Experts of a small language model: 6 picks a token.
Below are experts of layer 3 (counted from 0) of a mixture-of-experts language model. Rows are named down (a neuron's output weights, with its number) and show model dimensions 32-63. Each number is 128 + 24 x the weight over its row's rms, rounded and kept within 0 to 255. Numbers have three digits each.
Before each expert's rows: "comes before" lists some tokens at least twice as common just after its tokens as in all text. This comes from a sample of Wikipedia text that the model never trained on. Tokens count by the router's weight.

# expert 19
comes before: " ", " \"", " —", " |\n", " P", " R"
down2:172138153114119138190149131128095158144132136138086135169130130101123122140147119096124130159146
down3:181108154088155166108094142119092129132129066093124143136145076151134117133103096133131135145170
down4:116135152103117080127143128139156118077121161173149114118172119142124125125121134121086156124118

# expert 72
comes before: " The", " He", " In", " It", " This", " She"
down0:136133153152108121139160109166138164201154070102101159141097116133137106123176107134105147164183
down1:110165129076122113132096139132128096048119169137130098116129120136103120137119137130130101076063
down2:129136111159125120134169109156139157188143074099101146151123111124138106134153117127098149160185

# expert 77
comes before: ":", "==\n", "\n", " ==\n", "==\n\n", "="
down0:133073138198145106134107139115120113157170102096153114096129168155151143126146123164095138179100
down1:152144127068114114093132129092108114119133115145119126121126124116155111128106132119166128115059
down2:129072108174091101119180164149119174139146073115083131127107144128140109122095108088166099113135

# expert 183
comes before: " |", "–", ".", " |\n", "\n", " ("
down0:130143151139148100121176096145152170103145131108135143109116114123097108084138141128136111173094
down1:119136086159129154178140127132104124142136139108120135141128125103150112142157127115170164105120
down2:124143154097100124153145104147120123097077131154092137116112138151128126087097142070107099133148

# expert 243
comes before: " of", " in", " for", "s", " on", "ific"
down2:135128128152095076106140117107079109113106095108165094134112140133160138171085120121110117108081
down3:130100126123135137127134114160136093160158134112086142122121141084175084150165160136163115127124
down4:133146102112133118135159120143174138207158117130162136153119138137100100160106119155143149136091

# expert 116
comes before: " and", " which", " but", " the", " he", " including"
down2:148151097142143091118144110140114137097172113119118104119122151117147181100156114166113106091135
down3:108151149163158159134189146121130122073113143167136157154142135144116138173122145120139134149172
down4:123107144121119127117151137121151114149129087085169226133099110128141125147118083152121142153202

# expert 173
comes before: " |", "%", ".", ")", "″N", "°N"
down2:092166188125157144111095136123177120132137116134135155108159105098126126120083111114106168146165
down3:131150126141103169089129125148110112138133151165078132092102140164116115123110109149115111142147
down4:122146119117151084112111100136134149107152106137155109102098133132121132165094115080106149122105

# expert 185
comes before: " |", ".", "%", " the", " |\n", " that"
down0:159143133101091188116143152107095118095128116137090085082150056158120149133093115128119152127169
down1:139125143123079106128148171104113120132106108116134146149112154177133113141136160113135118059148
down2:146116136096078140138121156097140103088094138148132141108157100141102127112137116142080126150112

# expert 159
comes before: " the", " he", " a", " it", " they", " is"
down0:094102113101145150107154144114122125095151098130136090154121156136150115080156124159090115131117
down1:121112124102133112090117136138136123108144152119108116137148157126121111114116109109125094105166
down2:129162181144082146143104129143158130111106148134123139151144152151149125173109112122175112135176

# expert 126
comes before: "-", "ated", "201", "200", "oda", "yl"
down0:134102161104122108133156125097143138110081143098152115114119108155096151153114146092083155146077
down1:099114125139088097105106094116112089136195151126150125119127119151167148111173130100124149085160
down2:157142143182142143133103128143114131152158122172138127162142148112124096111137102166142118107180

# expert 217
comes before: ":", " |", "ing", " |\n", "ed", "s"
down0:130129127116100115131153098100126181127149111127136118167146144111190136112081144094115132110122
down1:156135092111153151133093122109155125111158140143055146125131137108127160118103104174098186118141
down2:098119119152145133161131144141143130097153103076169142143119153113082074095135139124160142172111

# expert 138
comes before: " |", ",", "%", ")", ")\n", "\n"
down0:154117139104135131118090127128166147133155145142122154126103131139113113116113138113126110123128
down1:113122133137133133145186143106134132092150137123168126150115117163174118083150132095171146134146
down2:120141143101121150131153107127138114130132136127153106168152136129169181141096150125138139136113

# expert 113
comes before: " ", " the", " a", " (", "|", ":"
down0:091153113121152098160133108120127118109108082124078131116114105143109131138146183092105102133115
down1:105106110124092109112128141133130119134094112102164121147107115093120153097139094126150136133134
down2:171160115115157140108134123138119119153125147118104165118133096103104114150057083134148116173144

# expert 170
comes before: " ", " —;", " .", " R", " A", "00"
down0:125126092108132145157155106110139127115124121086110078128140106123134073120085142137148146149110
down1:102149152131159146134141160137125114151122123109110157133156081128145131163118134076075137093135
down2:081142116111086138123112135174153131133109134145113105101150136149116115111121136139126108133114

# expert 42
comes before: " ", " —", " +", " −", " L", " ."
down2:172110129105177105154158079121126145139142140106114138138121108158094121155075134109120105156128
down3:120103095136118138111159091141123116181136123145082159148095158106126117145132099097169142127105
down4:158130115150139144117120098130122147149143097107151077127123146128066141086088136149087112173165

# expert 180
comes before: ",", ".", "–", " to", " and", ".\n\n"
down0:095121154095142134151117115164129147117160143159153137093121110110125181125112123140094139168148
down1:112129155097182122117114138137128107161122136131175106120096108101173160140097149163150092107156
down2:149159104098111156101153123121157143111129128138125085128112161141114159136082107109125146135140

# expert 119
comes before: " |", ".", "–", ",", " |\n", ";"
down0:123133124114102108127123141164143094093119156149117091112149077097156096120122134070147148117102
down1:116167074092103143107151099114125119133120134141137147112122127124123166108147110112152182120108
down2:122127099154088123133165123147137110127175100116133109113151121127143113137152129122122106149085

# expert 9
comes before: " ", " —", " was", " −", " +", " %"
down2:159097090099103145101117192094120107173151123163113127104124149148113134130136125136127140104129
down3:098109147180146096108105130132147109131095132122105133128140135118123130147116095111114183112144
down4:094140132133089130143160135132139142114106110142144128156131110140163142119146111056135173119156

# expert 90
comes before: "-", "|", "=", "==", " Born", "S"
down2:144125149138109158149135128150144197121098087098119167145111165117095131112134125107160143148175
down3:101158142182146185126132136153135140141082127151150150164120120080152154140158119164172128113178
down4:138090110149159114148133150128142116145109128127161117138073120161152120114122110083120127150126

# expert 73
comes before: ":", "|", "-", "\n", "==\n", "="
down3:158153098158080099127156112151107141136176065078155130153118101112128127080138111137138140117107
down4:110110150131094084151100151132182153142111162153130137081129151109137133143172169130105142119088
down5:138156147132115104108149101105149116132137119137121125126166115122104102092081094109138165134104

# expert 218
comes before: ",", " of", " in", " was", ".", "ed"
down2:138081138131130146142116127128129129167168174136131117151138125112106137096137095086176146092101
down3:105098102105105119163165113101105146122127144118106160161126088100099118175144113101119152162157
down4:115143131149167097107140148141138147186143154137130145108122109100111116183135082156184146110174

# expert 99
comes before: "|", " ", " |\n", ";", " A", " ;"
down0:157130097119155114129106114143140116124069124149106088144150113178153157133105129113146115104113
down1:104117126151164124109154105149146105143126112145106128111155124145112111114130088128166159123086
down2:119082115101106142136150108163096120110133109083165111132104109146108103166127148096136148179142

# expert 86
comes before: ".", ",", "th", "–", " |", "%"
down2:136141111141122108122105152108092140139153110124163081103074119110117129128100125146183115123096
down3:140083094133130113118120168105130152120152098128160140142124129139109167145123124141094139111106
down4:164133155119129123108131148131113118104157173127119122130186133161131110131133109123132080099187

# expert 32
comes before: "==", "===", "The", "In", "On", "S"
down2:139136170119125136130161132119118137109166140146132109153139120129153147148173127112134112145082
down3:134116137093144092181125135113128128145131160154164130085122122111121117118167152119135124138078
down4:140137122162135126112116099150143084115125137123082166127144142144112112130117129129100119142127

# expert 24
comes before: "-", " the", " Born", ":", " information", "Personal"
down0:147107115124148135147131134164119165080131140118110112136151113111116110134103085131095115157143
down1:169114128150118119115104119140131101134138112111106071121116118136127104119134099141125131162106
down2:163131157162099123146090185122133098139106154113096119139122178099109109154129131136143140130108

# expert 226
comes before: " |", "–", ")", ")\n", "\n", "),"
down0:102141136156113110132125102116143159128132126144149126145104154142116091096116121145122131147122
down1:136119145132128097165127114167144083087140120125141156122134166121090145176084143144099105147130
down2:110162104119159131131146119111142182108135103144125153096127151162127103103155178105135134078137

# expert 127
comes before: "-", "|", " The", " In", " He", "C"
down0:091098135126142094144141161129103147145138134116114106122103151158120113140119144117102115134124
down1:131147110180118113116131093168118118158170133130107150106117145108102101143081150096083148132166
down2:108125158098095121130133149133141122154108113142123105107113093162135150142112093159127145127090

# expert 232
comes before: " |", " (", ":", "–", "ards", " =\n\n"
down0:076138132155121131127132123121128101192104140155143120142132104180127145085141118155123134133179
down1:101123125139109145136156132098120117158154175151171126117139147152121128130122120139165135140133
down2:107147141154096146118144113132116104141136078139091107151119148125118139126121173130158137126156

# expert 98
comes before: " the", " a", " his", " be", " an", ":"
down0:115131162125155112128110131071145098120133120143168110160144103128139157150122140124162126165083
down1:145134075114123105103113113168101160131169146126077121103122149166167089134121141159107145136134
down2:148105128120138141106117146119128111147129105142178135175098138131109102157144172138131089187124

# expert 157
comes before: " ", " \"", "00", " A", " C", " R"
down0:126095119115116134117149125109127143117167118126140173134141173176162129132172163120169132155133
down1:122174151122141175101129123119129142140096129129178152119163095101083125131139114097139113155155
down2:107135135138124149150150113157129119097133088119129149120154087135139138143139131113117147140103

# expert 214
comes before: " ", "201", "202", "200", " —", "0"
down0:134123120113138111112128126175137123110152098115090155122120084118115123146106120145121134150167
down1:172106148154133134185124135096137136117135111109198135130130131082150093092152137132142166092103
down2:175136093118141140110079143141120096138159135117072108145119120090146121116094116149140117135147

# expert 76
comes before: ".", " |", "%", ",", "°", " |\n"
down0:148103126129123118118150074129095094120133130168118100121132174124137160117158110111123136157123
down1:147104125133123111091148086132149143163182167142121107100138094129144154102137126143119089140111
down2:139157166163087121115071117118105121152138146163093122132106163138126165115136135131122119120141

# expert 121
comes before: " |", ".", " |\n", "199", ")", "}"
down2:108157113117100127102134148149096176165109110097073095144104125105168108132106136137113129159122
down3:110174122139079156131130147124117154139124099118137106126149132158098103104100098122131132184130
down4:132150120124119126143124086120160126148106160175115095137136161139122136135171137073122139117118

# expert 71
comes before: "-", "|", "===", "=", "The", "=="
down0:135118113117138150118139133143171120126099118142116146137174121162134122127109166131143091118082
down1:127103118146173136192142133143098126118151111119145096113115140074160140153133188132091146131103
down2:126150121159086153145120109147113100146136099144126126096136145108151147118139112141092175124171